{
  "hidden_size": 256,
  "experts_per_token": 8,
  "init_std_router": 0.0094,
  "num_attention_heads": 8,
  "vocab_size": 8192,
  "beta2": 0.98,
  "decay_shape": "linear",
  "max_steps": 10238
}
Below are experts of layer 5 (counted from 0) of a mixture-of-experts language model. Rows are named router (the router's row for the expert), gate (a neuron's input weights, with its number), up (a neuron's input weights, with its number) and show model dimensions 0-255. Each number is 128 + 24 x the weight over its row's rms, rounded and kept within 0 to 255.
After each expert's rows: a language model's description of what the expert responds to. This comes from a sample of Wikipedia text that the model never trained on.

# expert 5
router [107 171  97 129 162 149 166 112 160 149 125 151 133 148 113 147 119 112 101 148 145 135 110 134 132 133 110 157 100  85 115 141 166 127 121 169 123 101 110 132 159  95 121 160 122 168 111  86 141  91 165 148 134 120 117 117 159  74 142 122 111 126 132 150 120 166 164 127  79 119 126 129 104 127  81 123 157 147 121 112  99 113 133 136 147 135  79 125 113 137 113 177  85 118 173 119 129 165 140  93 156 169 134 108 113 101  76 132 155 111 103  95 126 133 136 111 140 118  99 124 121 145 127 113 118 108 150  93 125 159 128  95 106 112 120 120 124 137 130  83 153 162 143 153 116 103 154 110  79 131 113 108 142  89 141  96 159 162 149 132 139 166 123  98 123 150 147 120  92 118 100 134 146 160 125 112 118 139  70 109 138 139 102 121 132 146 192 190 140 101 129 143 108 111  99 111 108 141 117 167 124 155 117 139  97 111 160 141 147  91 131 132 115 146 143 130 161 130 125 178 167  76 116 120 119 117  72 177 145 112 102  99 129 128 187 152 145 146 162 105 129 138 127 108 148 138 114 131 115 158 131 138 153 117 114 145]
gate0 [127  68 144 112 158 102 140 139 143 135  97 155  97 101 119 137 175 136 116 138  95 125 123 129 113 100 122  85 116 151 123 157 120 129  98 148  87 151 126 139 129 110 134 167 121 139 114 116 110 173  76 142 171 157 134 148 113 127 110  86 128 129 153 128 130 120 143 145 123 162 134 144 106 148 105 124 111 105  71 136 139 109 150 128 150 128 120 180 130 151 159 122  99 103  75  99 130 155 106  92 157 148 153 142 114 137 120 115  98 117 140 148 131 117 131 114 137  95 133 141 140 111 106 129 163 142 162 103 149 101 105 111 149 111 103  98  96 101  76 103 101 119 104 140  68 124 132 177 112 165 167  94 123 129 170 137 144 132 101 136 140 103  64 150 184 114 131 114 118 112  93 151 115 172 144 138 124 100 116 137 124 133 139 121  98 153 130 109 117 126 169 174 152 134 168 113 140 176 147 108 123 167 180 122 101 136 180 131  91 133 130 107 160 132 175  94 128 141 133 146 168 120 118 125 125 115 176 116 113 119 136 135 129 141 112 112 152 167 149  95 148 158 115 161 135 142 132  80 122 143 145 116 110 147 132 152]
up0 [139 117 167 136 125  86 116 131 130 127 123 123 137 130 133 118 105 133 125  94 145 132 138 138 115 107 148  93  75 140  93 144  89 130 131 115 100 110 111 129 134 119 156 121 188 130 166 146 133 120 117 139  91 125 148 127 112 140 131 114 125 140 159 110 106 117 142 159 133 120 146 144  91 150 108 124 183 125  91 113 141  97 133  86  96 122 116 142 151  81 160 153  90 152 128 128 146 184 135 172  88 121 183  98  97 142 141 144 100 154 135 112 145 128 139 130 101 124 129 158 122  95 115  96 139 143 145 128 109  63 160 126 131 124 140 128  67 149 127  98 132 129  69  65  79 176 136 174  79 177 152 104 104  99 125 107 163 119  79 128 123 129 112 117 145 118 164 109 152 126 135 124 132 112 133 137 117 120 113  99 146 159 159 133 112 116 155  91 120 130 151 165 134 139 121  91 192 141 142  90 125 109 103 158 110 145 107 141  73 114 100 126 115 119 130 105 123 125 132 126 151  92 155 114 156 128 162 126 154 106 125 130 135  91 118  98 133 154 121 116 131 154 150  86 126  77 121 129 131 106 106 101 154 127 116 134]
Description: Syllable pieces inside longer words or names, often after a prefix like pre, in, con; e.g. dia in prediabetes, ata, gui.

# expert 26
router [124 162 130 141 141 160 121 153 124 121 138 164 114 113 109 124 135 118 134  93 175 119 120 130 120 148  98  55 134  77 157 139 135 146 144 123 119 162 143 122 128  97  89 135 174 151 130  69 122  96 137 149 101 116  68 127 134 124 109  94 123  71 122 139 120 144 102 124  83 122 102 150 112  98 152 147 145 169 132 144  95 105 131 121 180 139 104 159 149 165 134 131 129 113 142  87 128 129 130 143 112 127 119 156 112  86 129  99 152  86 102 136 100 133 138 167 168 169 130  85  88 153 135 157 151 155  76  98 141 125 119 164  94 121 164 153 140 126  96 139 142 132  99 138 155 127 147 137 152  80 119 153 110 151 131 112 108 135 106 135 128 101 100 126 107 120  93 136 129  97 126 176 110 101 133 119 120 129 118 120 113  95 182 109 165 106 112 140 109 106  80 102  90 112 118  96 140 125 151 101 131  91 150 146 143 124 130 119 115 109 133 107 136 104 122 130 166 129  97 106 126 143 131 167  81 122 113  98 141 122 114  74  89  95 154 145 121 108 121 151  90 125 108 157 137 117 154 140 156  84 152 124 140 144 137 135]
gate1 [149 109 106 151 121 121 142 134 144 159 138 132 103 143 111 128 119 141 170 100 152 130 129 113 151 129 148 143 122 114 158 140 145 148 159 117 152 126 120 129 138 141 113 111 112 138 160 138  95 150 104 134  74 144 142  81 171 102 128 143 131 104  89 123 128 165 111  94 114 110 101 166  94  85 136  96 130 165 134 118 119 148 131 163 147 114 116 130 146 121 172  99  83 158 144 134 160 119 103  78 145 159 148 145 109 135 124 107 154 173 103 144 108 173  88 118 124 127 135 136 112 129 163 110 150 112 115 110 114 156 128 111 115 112 108 100 128  97 125 123 115 153 140 146 158 138 134 131 126 181 149 126 111  97 119 126 127 123  82 168 131 121  79 145 107 141 130  81  76 146 126 125 117 147 131 133 109 174 149 136 153 172 130 155 139 138 115 126 100 116 130  73 125 126 109 109  71 106 143  66 124 124 133 116 137 168 154 167  96  99  99 131 154 127 131 165 114 168 123 121 118 134 149 130 135 141 140 163 151 101  85 112 173 144 134 155  88 111 137 166 109 184 133  88  99 119 112 161 143 168 108 113 126 156 192  95]
up1 [141 115 215 132 140 141 119 159 133 116 138 115  89 101 137 155 103 153 125 128 128 145 164 121 117 144 151 181 132 122 157 153 133 146 146  79 127 133  82 121 120 169 129 132 112 131 128 136  88  89 130 124 106 142 100 102 149 101 118 106 168 134  80 147 145 138 101 124 138  95 104 138 141 112 142 100 100 167 177 124 139 133 113 153 131 140 105 166 171 128 164 113  79 124 147 134 128 129 131 119 161 140 137 100 147 138 142 145 137 187 147 134 142 148 107 155 150 109  66 138 129 103 153 123 156 133 144 103 116 135  98 128 122  96 130 144 141 121 110 133 117 123 116 136 156 125 114 150 133 138 131  95 146 124 107 121 128 119 125 116 153 105 119 125 137 126 137 103 121  95 157 130  97 132 174 126 171 182  92 120 143 140 109 127 131 149 112 118 134 130 121 129 137 104 124 120 177 101 167 127 127 110 133 113 143 162 192 169 109 105 108 164 174 133 158 130 122 159 144 147 102 151 140 122 147 180 106 119 124 111  86 124 147 133 122 152 138 143 126 184 140 177 137  62 119 145 100 180 134 169 137 162 102 112 185  96]
Description: Line-start dashes, line breaks and field labels in infobox lists, such as Location, Running time, Successor, Date, Coordinates.

# expert 56
router [105 142 141 147 132 132 139 169 180 174  86 110 105 172 126 122 109  96 131 148 107 140  96 135 112 147 127 124 111 145 133  87 170 113 145 156 156  78 169 120 123  85 165 143 153 160 164 136  96 181 113 108 160 124 170 105 131  88 113 122 128 132 167 141 157 123 169 119  93 136 126 113 152 139 148 129 118 118 161 159 140 144 117 127 137 126 154 111 128 136 133 108 111 124 102 139 163 141 137 131 132  99 140 151 132 134 130 135 118 106 116 173 122 148 108 101 141  87 104 140 146 124 134  92 146 160 110 154 121 100  95 107  90 120 136 118 116 166 128 118 119 153 160 126 144 128 133  95 104  75 131 110  72 163  99 126 125 120 109 151 107 164 130 164 106 122 119 123 144 114  72 118 121 100 115  92 120 124 119 152 123 134 157 123 144 124 116 119 129 155 103 143 109 143 142 111 141 156 105 108 147 147  92 169 100  90 100 152 148 105  65  87 108 166 113 135 119 118 123 103  95 163  96  97 119 161 153 135  76 120 166 114 131  95 118 122 101 167 120 167 109 107 112 150 170 144 123  84 146 141  93 129 144  79 138 109]
gate1 [122 122  92 115 165 119 137 145 167 102 108  86 122  72 100 130 101 136  92 103 141 152 134 146 105  96 102 101 119 106 143 123 117  99 157  76 167 119 103 139 173  96 149 152 162 160 115  87 108 139 117  82 117 112  98  78 126 147 121 100 126  91 116  99 114 152 139 144 101 176 108 123 185 160 116  93 129 129 127 111 106 131 146  70  83  98 113 137 125 138 138 161 122 112 130 100 121 130 110 107 151 152 127 100 156 127 121 156 109 125 165 137 178 114 141 115 174 109 118 110 130 125 148 124 111 142 139  92 140  84  95  93 142 144  89 139 127 112 133 130 141 143 131 131 149 103 175 137 150 128 114 158 143 112 125 151  90 106 115 148 128 117  57 145 146 122 123 160  97 128 117 146 114 131 120 139 162 114  84 126 120 158 120 132 132 144  95 112 131 110 132 134 130 143 147 129 133 143 121 124 127 147 195 176 124 182 140 167 163 158 102 137 102 151 123 125 162 166 104 140 122 127  96 155  97 135 162 151  87 140 159 120 136 111  79 140 112 106 107 117 108 139 135 156 141 137 124 135 133 115 119 130 119  81 168 121]
up1 [151 121 155 168 104  78 121 127 125 164 142 109 144 107 148 148 120 141  98 122 120 153 150 134 100 103 123 110 124 159 167 164  80 143 121 116 167 151 109 131 121 126 103 139 143 157  83  93 129 115 136  77 156 154 104 141  87 154 113 133 142 153 149 149 143 150 100 142 111 164 102 100 141 131 122 128 129  77 143 113 138 137 131  96 100 139 102 128 127  98 135 121 105  99 169 145 116  85 129 104 144  84 103  97 152 130 137 130  95 128 147 122 150 192 115  97 180 104 137 100 160 144 133 142 136 161 116  97 140 120 153 166 113 129 134 153 155 104 134 143 118 112 118 158 106  63 143 143 146 120 106  97 154 105 122 171  96 136 149 133 100 112 131 135 148 139 126 142 132 152 136  81 141 124 111 106  98 168 153  84 120 183 104 115 100 103 115 118 130 134 122 154 159 104 124 106 102 146 126 128 111 151 182 137 145 120 133 170 116 117 135 118 120 110 125  85 128 152  87 119 106 105 124 142  84 159 152 131 129 146  89  98 139 129 113 179 126  60 108 144 121 121 141 172 152 171 136  99 118  93 158 124 145 132 129 155]
Description: Function words and adjectives in articles on churches and historic sites, such as Roman Catholic, Orthodox, Historic, church, Abbey.

# expert 18
router [137 133 118 140 101  97 121 152 117 118 106 104 118 122 118 153 139 104 140 155 119 136  80 151 123 154 130 110 152 141 143 123 142 145 134 157 134  82 145  99 129  99 173  85 141 112 134 145 160 139 112 136  83 124 127 129 102 110 154 119 115 127 169 125 135 141 125 107 148 105  94 136  80 179  94 162 175 130 166 140  92 110  88 127 144 126 128  70  80 154 103 136  96  77  99  92 111 145 137 133 158 125 112  85 115 160 166 149 163 154 138 130 169 165  60 125 127 129 139 122 139 117 134  82 153 102 110 121 157 100 107  96 133 139  98 122 107 125 134 144 138 106 101 106 102 139 125 132 131 115 172 106 112 175  83 156 156 113 110 136 125 104 112 141 112 123 157 160 127 112 117 157 119 141 146 125 127 104 136 128 125  91 141 134 130 160 120 121 179 121 118 118 120 132 146 108 140 129 145 102 159 151 142 115 149 117 148 129  92 114 103  95 168 125 153 112 155 135 125  84 116 114 140  98 160 166 136 152 147 155 117  82 137 150 101 120 153 145 140 111 116 174  94  90 107 163  90 127  51 145 136 120 170 134 133 117]
gate0 [117 130 127 108 147 119 107 132 142 119 115 153 151 177 146 117  91 114 146  88  78 139 114  88 149 123 152 155 134 100 133  76 172 114 116 112 110 105 125 129 101 148 117 117 148  95 129 138 150 181 107 133 146 107 158  93 160 134 111  88 116 137 159 146 131 134 112 165 152 133 154 144 172 110 135 116 125 149 143 124 145 171 117  99 113 100 130 101 118 151 120  98 108 173 107 124 144 142 145 116 104 148 143 119 123 123 125 121 131 155 126 154  91 155 153 158 125 114 124 117 118 105  94 149 143 130 102 121 123 126 137 112  98 143 121  98 117 102 111 159 115 118 126 138 109 110 116 128 112 151 150 191 100 125 129 108 158 167 113 165  99 109 160 127 138 134 128  96 108 133 129 121 158 163 114 161 119 113 113 120 166 123 120 127 160 114 168 108 176  80 120  64 154 162 162  91  89 141 138 149 173 119 123 121 109 147 138  79  87 118 142 131 163 147 105 103 133 153 181 144 147 152 135 179 128 159 169 106 143 146 107 134 156 169 130 122  15 127 113 124 140 149 136 128 116 111 143 117 137 143 120 141 147 123 151 149]
up0 [135 119 131 145 131 124 101 115  90 141 135 122 150  86 111 121 157 143 116 140 162 109 150 146 117 130 131 124 105 202 146 167  83 117 126 134 145 142 131 113 125  84 137 106 109 127 142 137 104 109 144 111 115 111  93 161  89 129 137 148 150 119  83 119 141 110 137  75 118 146 109 114 100 141 120 115 138  68 120 128 122 100 162 157 149 154 146 170 122  90 133 147 155 101 140 151 125  94 125 138 151 150 109 130 138 109 113 137 117  87 131 121 145 112  92 113 116 117 119 138 121 148 166 137  99 165 142 129 149 132 135 158 157 119 145 148 171 195 146 100 144 161 137 143 154 123 145 117 134 114 117  85 168 123 126 154  84  95 141  64 142 147 104 144 131 145 124 181 176 109 168 116 122 108 164  95 123 146 142 125  60 123 115 127 130 133  84 147  76 155 121 166 110 122  67 169 150 132 123  77  81 134 136 127 132 106 115 179 153 147 112 127 107 119 126 141 123 131 101 108 104 137 101  78 121 109 104 147 120 107 121 128 109  97 140 141 177  91 139 120 146  99 122 144 144 159 127 122 129 107 125 130  90 146 118 147]
Description: Compass and city words beginning place or team names, such as North, Mid, New, Royal, Seattle, plus of, in, |.

# expert 16
router [152 105 133 146 139 134 139 110 103  99 196 110 155 128 141 102 112 117 110 107 135 128 109 155 107  95 106 129 105  84 126 132 152 118 118 121  90 182 118 127 150 163  65 113  74 147 159 139 117 118 130 176 151  91 118 148 105  76  97 121 108 105 110  87 101 146 164 102 158 100  92 106 151  71 121  97 142 117 127 130 118 157 144 128 103 153 158 122 149 146 140 171  97 103 121 152 111 122 110 128 115 119 126 120 145 144  85 185 132 129 111 153  93  88 161 157 140  92 131 114 114 127 131 136 114 179 108 100 114 115 116  84 128 113 153 110  82 161 110 166 136 126  93 109 129 133 125 123 131 157 131 135 162 130 107 130 108 148  85  89 142 119 124 115  91 133 146 114 139 132 131 118 144  90 127 156 177 169 116 132 102 165 162 114 112  97  88 125 110  90 135 109 126 165 139 149 119 113  85 123 112 106 126 146 104 121 127 121  90 108 116 180 136 135  95 130 123 168 123 141 141 137 150 122 148 103 142 152 113 149 146 112  91 106 114 142 119 109  80 115 106 109 134 105 105 118 155 135  84 148 112 145 168 115 153 125]
gate2 [148 111 125 146 159 118 132 192 132 105 131 168 101 136 127 118 160 127 151 122 129 147 103  96 152 146 125 103 156 132  99 130 168 127 135 136 134 136 125 118 127  64 115 151 131 115 136 124 126 140 124 117 119 117 131  94 136 101 127 145  97 145 137 166 106  87 159 129 156 112 113 114 129  87 146 113 100  84 167 169 169 158 103 120  91 132 140  79 103 127 138 171 111 159  57 139 136 120 133 146 134 104 121 105 185 147 125 104 151 126 137 145  94 133 135 139 115 125 149 146 120 152 138  85 164 127 138 130 107  67 130 107 145  75 116 146 113 129 111 152 142 162  90  97 142 135 137 109 145 135 121 161  72 124 121 149 125 119 107 176 128 128 174 125 131 148 149 176 175  91 123 102 103 132 124 113 128 101  96 133 101 130 121 132 137 111 100 136 120 100 171 112 175 126 128 135 153 147 125  99 132 128 132 128 113 103 121 120 132 134  76 154 106 149 198 128 116 108 154 134 116 139 147 147  88 115  90 175  78 167 145 137 103 104 133 152 161 136 133 119 175  98  73 147 123 127 145 114 119 125 114 145 103 106 140 135]
up2 [157 105 112 169 171 161 159 165 122 103 132 171 122 124 128 139 135 120 148 115 152 129  81 114 135 140  97 122 126 104  75 128 144 122 141 122 140 144 110 163 125  86 112 154 134 132 134 135 163 155 102 137  99 106 111  96 146 109  91 133 104 164  97 144 106 135 150 120 136 149 130 111 154  87 122 108  67 103 155 164 171 127 139  88 106 148 140 114 144 144 134 128 108 129  81 124 164  94 100 151 120  90 127 138 179 122  89 113 150 136 154 114  98 143 120 136 103 111 133 119 131 163 149 115 155  98 149 129 119 116 113 123 138 113 103 150 117 121  88 142 119 188 131 111  99 143 130 103 155 101 115 121 121  88 164 116 118  97 100 178 140 161 127 104 102 111 167 169 167 104 114 131 141  88 137 117 119 122  93 133 116 139  97 107 121 138 110 134 102 121 168 136 183 129 115 107 155 111 135  85  97 100 142 130  75 111 109 143 122  80  92 136 112 156 177 135 116 134 137 146 129 161 129 152 126 140  86 179  78 148 145 125 122 130 106 106 110 136 122 128 154  98  98 128  86 132 125  90 137 131 133 173  92 109 143 117]
Description: Main verbs and verb stems after was, to or a subject in narrative prose, e.g. won, released, eliminat(ed), acquired.

# expert 24
router [111 141 140 144 144 144 115 110 140  89 179 125 157 129 108 108 129  87  76 162 112  92 129 111 105 127  95 140 146 120 111 106 137 140 135 165 127 132 160 154 136  92 105 145 116 128  82 115  90 119 109 130 148  97 118 101  99 104  95 173 106 130  94 130 109 118  84  87  98 138 125 113 135 101  93 148 161 109 130 143 103 118 104 131 127 149 149 116 155 169 141  96  92  46 128 144  98 131  83 157 164 148 129 150 101 154 193 131 157 135 135 139 136 163 157 110 143 163 171 134 102 134 112 108 144 138 109 161 116 121  98 101 113 119 122 138 126 130 128 130 151 126 108  90 100  96 136 151 139 125 150 100 138 172 125 152  94 124 127 110 132 129 164 143 133  85 100 127 177 104 105 139 157 128 132 104  92 123  84 117 158 114 112 112 187 148  85  94 112 135 133 166 157 130 163 120 164 156 114  78 139 131 123 132 118 159 156 170 132 111 124 116 122 132 128 118 136 145 105 145 124 123 116 144 137  94 164 108 130 103 124 121 117 114 138 129 116 157 117 133 160 136 130 160 118 126  72 125  97 136 135 163 144 170 101  87]
gate0 [125 123 132 177 101 127 145 104 177 126 128 195 153  96 127 150 152  91  79  15 111 101 149 133 162 155 122 141 134 104 161 104 124 118 134 156 126 112 106 150 133 104 125 158 151 132 150 128 109 132 124 138 149 117 127 143 145  93 138 150 136  97 148 141 153 110 135 132 160  99 129 165 104 146 105 157 120 113  85 117  93  83 128 147 166 154 133 103 130 128 112 122 109 155 107 119 135 148 113 130  92  80 156 148 140 156 120 171 148 139 117 152  99 125 155 129  94 131 125 104 138 158  84 115 124 110 127  92 134 126 123 114  97 100 136 137 127 100 158 138 122 139 123 112 120 134 120 129 130 142 148  92 156 161 141 125 129 105 133 123 110 102 137 176 141 123 155 113  55 113 134 137 106  98 135 111 139  96 117 155 137 149 116 157 122 153 105 134 126 106 105 154 137 104 156 152 149 136 141 121  95 151 126 154  77 138 100 189 126 128 154 146  88 160 117 118 132 116 173 124 132 141 124 123 144 120 117 128 136 133 128 180  68 107 120  88 137 137  73 122  98 125 153 150 149 128 116 125 115 126 144 144  73 139 107  79]
up0 [103  74 116 139  67 127 137 126 120  92 156 106 104 117 146  78  83 130 137 141 127 134 124 128 143 113  78 138 123 133 102 158 138 136 166 146 115 130 118 141 128 131 145  71 134 154 116 121 132 132 121  88 121 127  92 122 107 149  83  89 144 150 103  99 140 121 111 129 126 115 116 133  77 102 134 158 117 123 146 174 107 144 153  90 155 113 121 110 127 134 118 109 118 111 171 149 113 124 118 133 113 130  95 125 120 118 105 105 134 174 100 124 122 103 112 116 130 127 123  81 155 106 129  78 140 160 129 128 146 115 147 155 123 121 125 147 127 110 128 123 129 117  55 156 127 118  86 138 159  90 119 151 140 181 115 153 137 142 117 130 128 114 175 130 112 110 166 113 110 122 115 121  88 101 148 156 145 155 131 131 149 130 147  96 116 120 102 160 162 120 144 166 174 120 120 114 104 144 131  90  75 100 111 137 110 161 130 120  89 107 142  83 144 151 157 132 130 128  97 166 136 121 189 150 156 138 108 130 154 102  72  85 169 125 132  93  87 110 143  97 116 136 111 110 152 105  96 121  92 118 116 101 166  70 146 145]
Description: Function words and nouns in geography, climate, census and species-range passages, such as population, census, tropical, May, is found in.

# expert 36
router [162  98 107 143 113 108 164 138  98 128 197 129 112 151 171 104  84 117 134 116 147 124 151  90  97 150 156 165 127 148 121 143 121 142 183 145 100 144 102 175 140 134 111 155 130 161 157 118 167 132 104 171  97 121 106 139 100 114 128 122 124 164  87 130 162 135 145 167 134  92 156 138 163 101 101 144 114 136 161 141  98 101 154 137 126 146 126 131 154 107 110 133 119 131 138 152 167 101 144 113 153 110 144 136  75 177 116 165 152 148 131 137 154 124 125  76 130  96 107  87 158 171 109  99 137 149 115 141 144 124 147 107 122 134 119 107  86 152 122 156 135 117 121 118 136 161 131  92 115 118 133 101 117 118 146  96  92 140 135 147 122 131 111 159 124 107 160 131  87 108 105 138 166 101 150 127  97 167 129  90  98 101 119 106 112 159 127 112 151  99 107 131 116 106 109 104 141 127 120 133 134 114 112 141  84 154 121 165 145 160 128 135  79 143  90 134 144 126 144  84 139 147  88 112 131  96 150 112 175 166  86 118 178 165 145 120 120 132 139 149 137  74 118 136 101 104 135 116 154  94 150 157 141 129 150 126]
gate1 [150 121  85 127 123 103 108 119 125 114 137 140 135 131 138  45 130 153 135 110  89 152 110 129 160 135 127 147 121 149 125 149 185 136 117 184 107  94 134 132 129 133 161 143 167 155 167 151 141 115 122 136 129 141 121 134 110 126 125  78 150 163 125 147 150 106 121 106 133 132  94 163 155 152 168  88  99 129 152 119 160  85 113 129 120 174 154 130 156  65 131 118 121  98 116 149 171 103 134 115 135 145 154 120 135 145 144 144 117  90 109 142 148 156 141 151 120 160 135 130 110  99  99  63 180 127 116 127  64 126 123 155 138 145  97 136 138 107 134 148 112 150 161  90 183 169 135 126 130 178 132 141  88 117 117 115  89 112 115 146  90 103 111 155 143 153 127 131  79 126 132  96 119 131 138 141 150 166 121  39 148 144  82 164 141 141 155 101 125 145 112 133 144  69 112 145 123 154 143 146 113 134 104 135 129 129 132 118  97 122 146 126 105 147 120 146 129 102 119  82 144 117 137 116  90 137 127 102 138 124 175 116 119 123 154 123 135 116 125 125 122 124 108 128 107 115 121 163 160 131 150 146  93 126 122 111]
up1 [126 157 105  95 158 112 123 138 129 149 139 126 167 109 123 157 134 100  92 128 110 126 131 157  92 102 132 133 139 123 114 118 101 100 140 145 156 102 125  82 140 113 177 170 175 140 149 117 157 128 130 126 120 101 122 124 129 152 143  96  91 150 120 114 125 102 141 162 142 141 137  87 122 163 131 109 144 142 127 121 117 125 155 164 122  90 104  86 130 118  91 101 153 171  93 163 119 146 147 128 143 124  57  76 158 130 147  97 120 153 116 154 181 181  96 127 109 102 127 120 114 134 122 142 120 142 108 119  90 123 130 128 137 110 157 135 100 125  86 141  93 119 107 164 155 151 112 140 131 152 119 172 159 127 132 151 160 140 130 136 150  72 131 172 177 127 150  96 110 143 115 118 126 138 142 119 114 139 140 128 149  93 137 124  88  87 141 128 126 120 152  90  80 125 106 148 146  89 118 135 143 128 132 146 142 118 107 119 105 130 167 106 131  57 132 138 153 157 104 136 114 158 113 150 148 142 149  89 156 112 163  93 135 141 169 121 146 166 176 139 134 105 105 140 116 133 105 110  97  89 115 101 136  77  78 129]
Description: Past-tense and participle endings, mainly -ed and -ated, plus verbs like made, held, released, especially Preced'ed' by.

# expert 57
router [124 130 146 149 144 139 145  97  96 112 115 157  88  96 128  84 155 145 150 130 135 169 131  87 128 141 142 135 162 150 131 111 130 171 121 140 107 109 160 146 131 127 109 153  99  95 102  97 144 128 127 121 125 114 127 141 128 122 117 122 124 128  73 126 106 169 150  81 115 105 132 131 196  54  85 133 107 136 123 153 165 143 113  88 151 148 116 169 143 116 142 126 125  79 111 151 149 150  96 133 155 131 126 120 140 140 120 132  93  75 127 126 130 115 186 128 105 166 124 102  99 117 122 135  88 147 142 107 113 141 130 121 102 102 112 119 130 135  93  93 178 102 117  86 151 166 178 180 135 113 158  91 152  92 132 108 128 167 128 124  95 134 113 124  93 143 126 126 120 136 139 125 137  97 200 104  98  85 116 132 123 109  89 100 145 111 148 145 127 107 109 152 136 133 132 105 155 119  80 114  94  95 155 123 138 160  96 121 131  83 121 135 169 136 107 114 136 135 157 114 130 123 139 143 143 138 126 125 150 102 135 160 151  75 178 132 118 148 152 104 111 120 156 119 136 133 111 109 112 142 144 146 126 157 122  84]
gate0 [169 132 129 133 174 136  84 142 113 130 119 118 106 122 139 126 138  78  86 113 158 111  94 128 148  68 123 129 131 136 143 156 123 125 165 114 149 118 150 163  97  85  94 127 136 157 125 117 103 120 119 153 177 167 123 129 142 120  96 139 138 151 123 100 130 157  94 123  82  86 127 139 155 120 113 137 151 144 140 177 133 111 142 133 122 145 154 155 153  86 155 157 121 193  99 154 160 153 124 134 133 138 120  84 143 111  99  98 156 129 168 101 105 149 128 143 127 135 137 105 106 162 138 116 122 104 119 114 111 122 144  88 127  81 135 128 117  49 118 165 126 147 134 130 103 132 147 152 116 169 148 121 137 106 144 108  90 134 115 129 172 105  92 154 129 117 106 120 141  91 153 143 111 132  81  93  90 132 143 123  76 150 132 132 110  93 190 133 123 121 140 118 129  93  79 117 113 135  98  84 158 104 148 123 152 127 135 124 129 150 144 153 140 103 142 146 126 138 102 131 104 104 118  90 151 128 154 106 139 113 169  70 124  95 121 143 118 103 154 107 123 153 157 143  85 105 158 108 118 114 120 155 152 149 125 117]
up0 [139 107  94 128 133 129  92 137 101 146 107 111 101 157 121 133 103  83 111 142 145 132  92 120 129  73 117 122 138 138 133 147 152 109 100 134 106 134 136 160  91  90  74 128 122 142 129 105 122 102 129 134 152 139 103 131 154  85 137 145 150 130 127 121 138 159 139 108  86 129 144 136 159 106 138 119 170 172 135 182 152 156 140 141 141 154 160 157 117  80 170 141 128 146 107 160 181 140 127 138 163 122 115  96 137 102 104 125 125  73 159 116 116 142 138 128 137 137 131 106 111 167 118 143 105  88 140 133  96 140 128 106 171 141 127 128 111  70 124 150 129 171 111 119 125 156 151 128 123 169 140 128 133 123 159 102 117 102 130 142 164 105 102 153 160 136  92 147 142  94 185 147 103 132  84 115  97 107 163 139  92 139 135 143  75 101 171 135 119 158 117 114 111  98 109 117 123 148  83  73 156 139 138 132 157 128 151  85 112 143 182 149 126  85 157 187 150 103 121 110 130 101 146 128 121 110 149 133 147  98 157 119 102  99 155 145 131  90 138 118 126 144 128 146  91 105 156 110 143 151 112 128 143 154 120 104]
Description: Inner word pieces like ic, tic, pos, play, record, chart inside longer words, e.g. Handicap, penicillin, purpose; often music chart contexts.

# expert 20
router [104 138  99 123 158 119 152 154 153 155 144 167 117 134 123 152  79  79 146 167 145 137 143 151 123 106 168 102 140 122 156 118 142 141 123 122 171 114 134 154 149  86 118 138 103 184 135 128 160 154 129 110 113  99 127 157 137  95 156 140 130  96 129 150 104 122 147 136 165 110 171 174 128 140  94 105 174 146 144 128 119 125 187 172 116  99 114 141 149 119 106 127 125 157 153 136 141 129 175 129 107 125 134 146 121 115 111  84 142 155 171 136 159 160 131 143 119 173  74 120 137 118 129 105  81 138 122 130 126 141  93 104  71 120 100 134  53 131 147 100 137 131 158 119 153 134 142 105 167 124 110 151 152 162 102  99 127  74 138 122 153 169  86 118 116 123  77 121 111 129 158 141 129 164 112 114 147  89 122 111 145 145 126 168 115 110 119 123 148 118 148 134 115 126 111 111 114 121 108 133 101  92 148 143 161 117 133 125 145 142  96 122 159 140 168 111 111 101 112 180 146 122 143 164 112 161  99 118 125 150 147 151 112 156 164 155 145 123 148 106  98 124 181 140 111 151 153 129 147 104 117 133 159 151 126 126]
gate0 [119 148 120 114 123 148  93 167 131  98  99 103  92  88 159 102 140 136 140  60 162 143 140 104 136 120 132  96 109 184 107 151 116 162 139 113  93 147 129 124 122 118 109 145 159 162 147 160 120 127 106 119 171  92 181 145 105 129 120 156  97 156 140 123  90 124 150 164 152 128 132  96 108 119 101 145 117 126 140 116 116 144 114 151 112 141 154 107 137  66 156 161 144 114 181 140 133 108 118 122  93 125  91 175 134 130 133 145 134 107 126 169  75 149 134 106 176 148 121  94 132 100 144 102 158 143 100 133 101 101 145 141 128 121 125 148 101 144 137  99  96 168 110 136  86 141 154 151 103 157 124 125  56 150 136 143 128 129 105 143 132 150 127 113 160  62 110 162 106 146 131 145 141 161 112 113 133 118 172 139  95 115 103 153 111 109 123 141  83  87 125 108 122 133 149 128 139 158 140  81 157 117 134 133 100 137  88 140 148 118 133  89 104 153 128 108 144 131 134 128  82 117 152 145 102 129 120 140 139  97 135 152 113 122 130 151 115 117 126  95 129  84 103 129 126 169 143 128 148 131 143  82 141 155 137  79]
up0 [142 140 110 157 128  84 140 146 122 112 106 109 103 118 172 150 122 129 154 119  89  74 141 117 152 122 162 105 142 158 134  87 123 130 109 112 122 123 141 116 134 128 119  95 143 103 157 176 103 115 129 128 160 137 159 145 136 145 113 104 138  96 156 125 118 124 136 161 141 141 123  81 123 121 102 153 133  96 125 147 119 170 110 126 124  94 167 127 163  41 155 124 106 116 115 156 177 105 144 171 129 107  98 152  95 117 164 121  75 101 177 104 135 139 110 139 119  96 120 122 112 149 115 114 137 148 132 149 106 128 115 120 100 134 154 138 158 164 142 117 127 144  79  67 102  88 134 129  93 110 113 102  66 117 184 118  87  72  95 156  64 133 109 139 118 120 108  98 153 123 150 128 117 155 102 123  96 129 125 135 118 134 125 116  80 145 111 152 113 137  97 108 149 111 114 107 165 111 142 114 160 143 148 105 144 118 133 149 117 107 120 117 164 175 143 140 128 158 110  91 110 132 112 122  98 124 146 117 109 114 127 142 121 100 116 152 133 177  73 143 154 131 134 105 146 124 122 109 133 121 179 113 131 134 120 108]
Description: Opening parentheses and short syllables like na, ra, ja, Em inside words and names, such as Arab Em(irates), I(ra)q, Jo(na)than.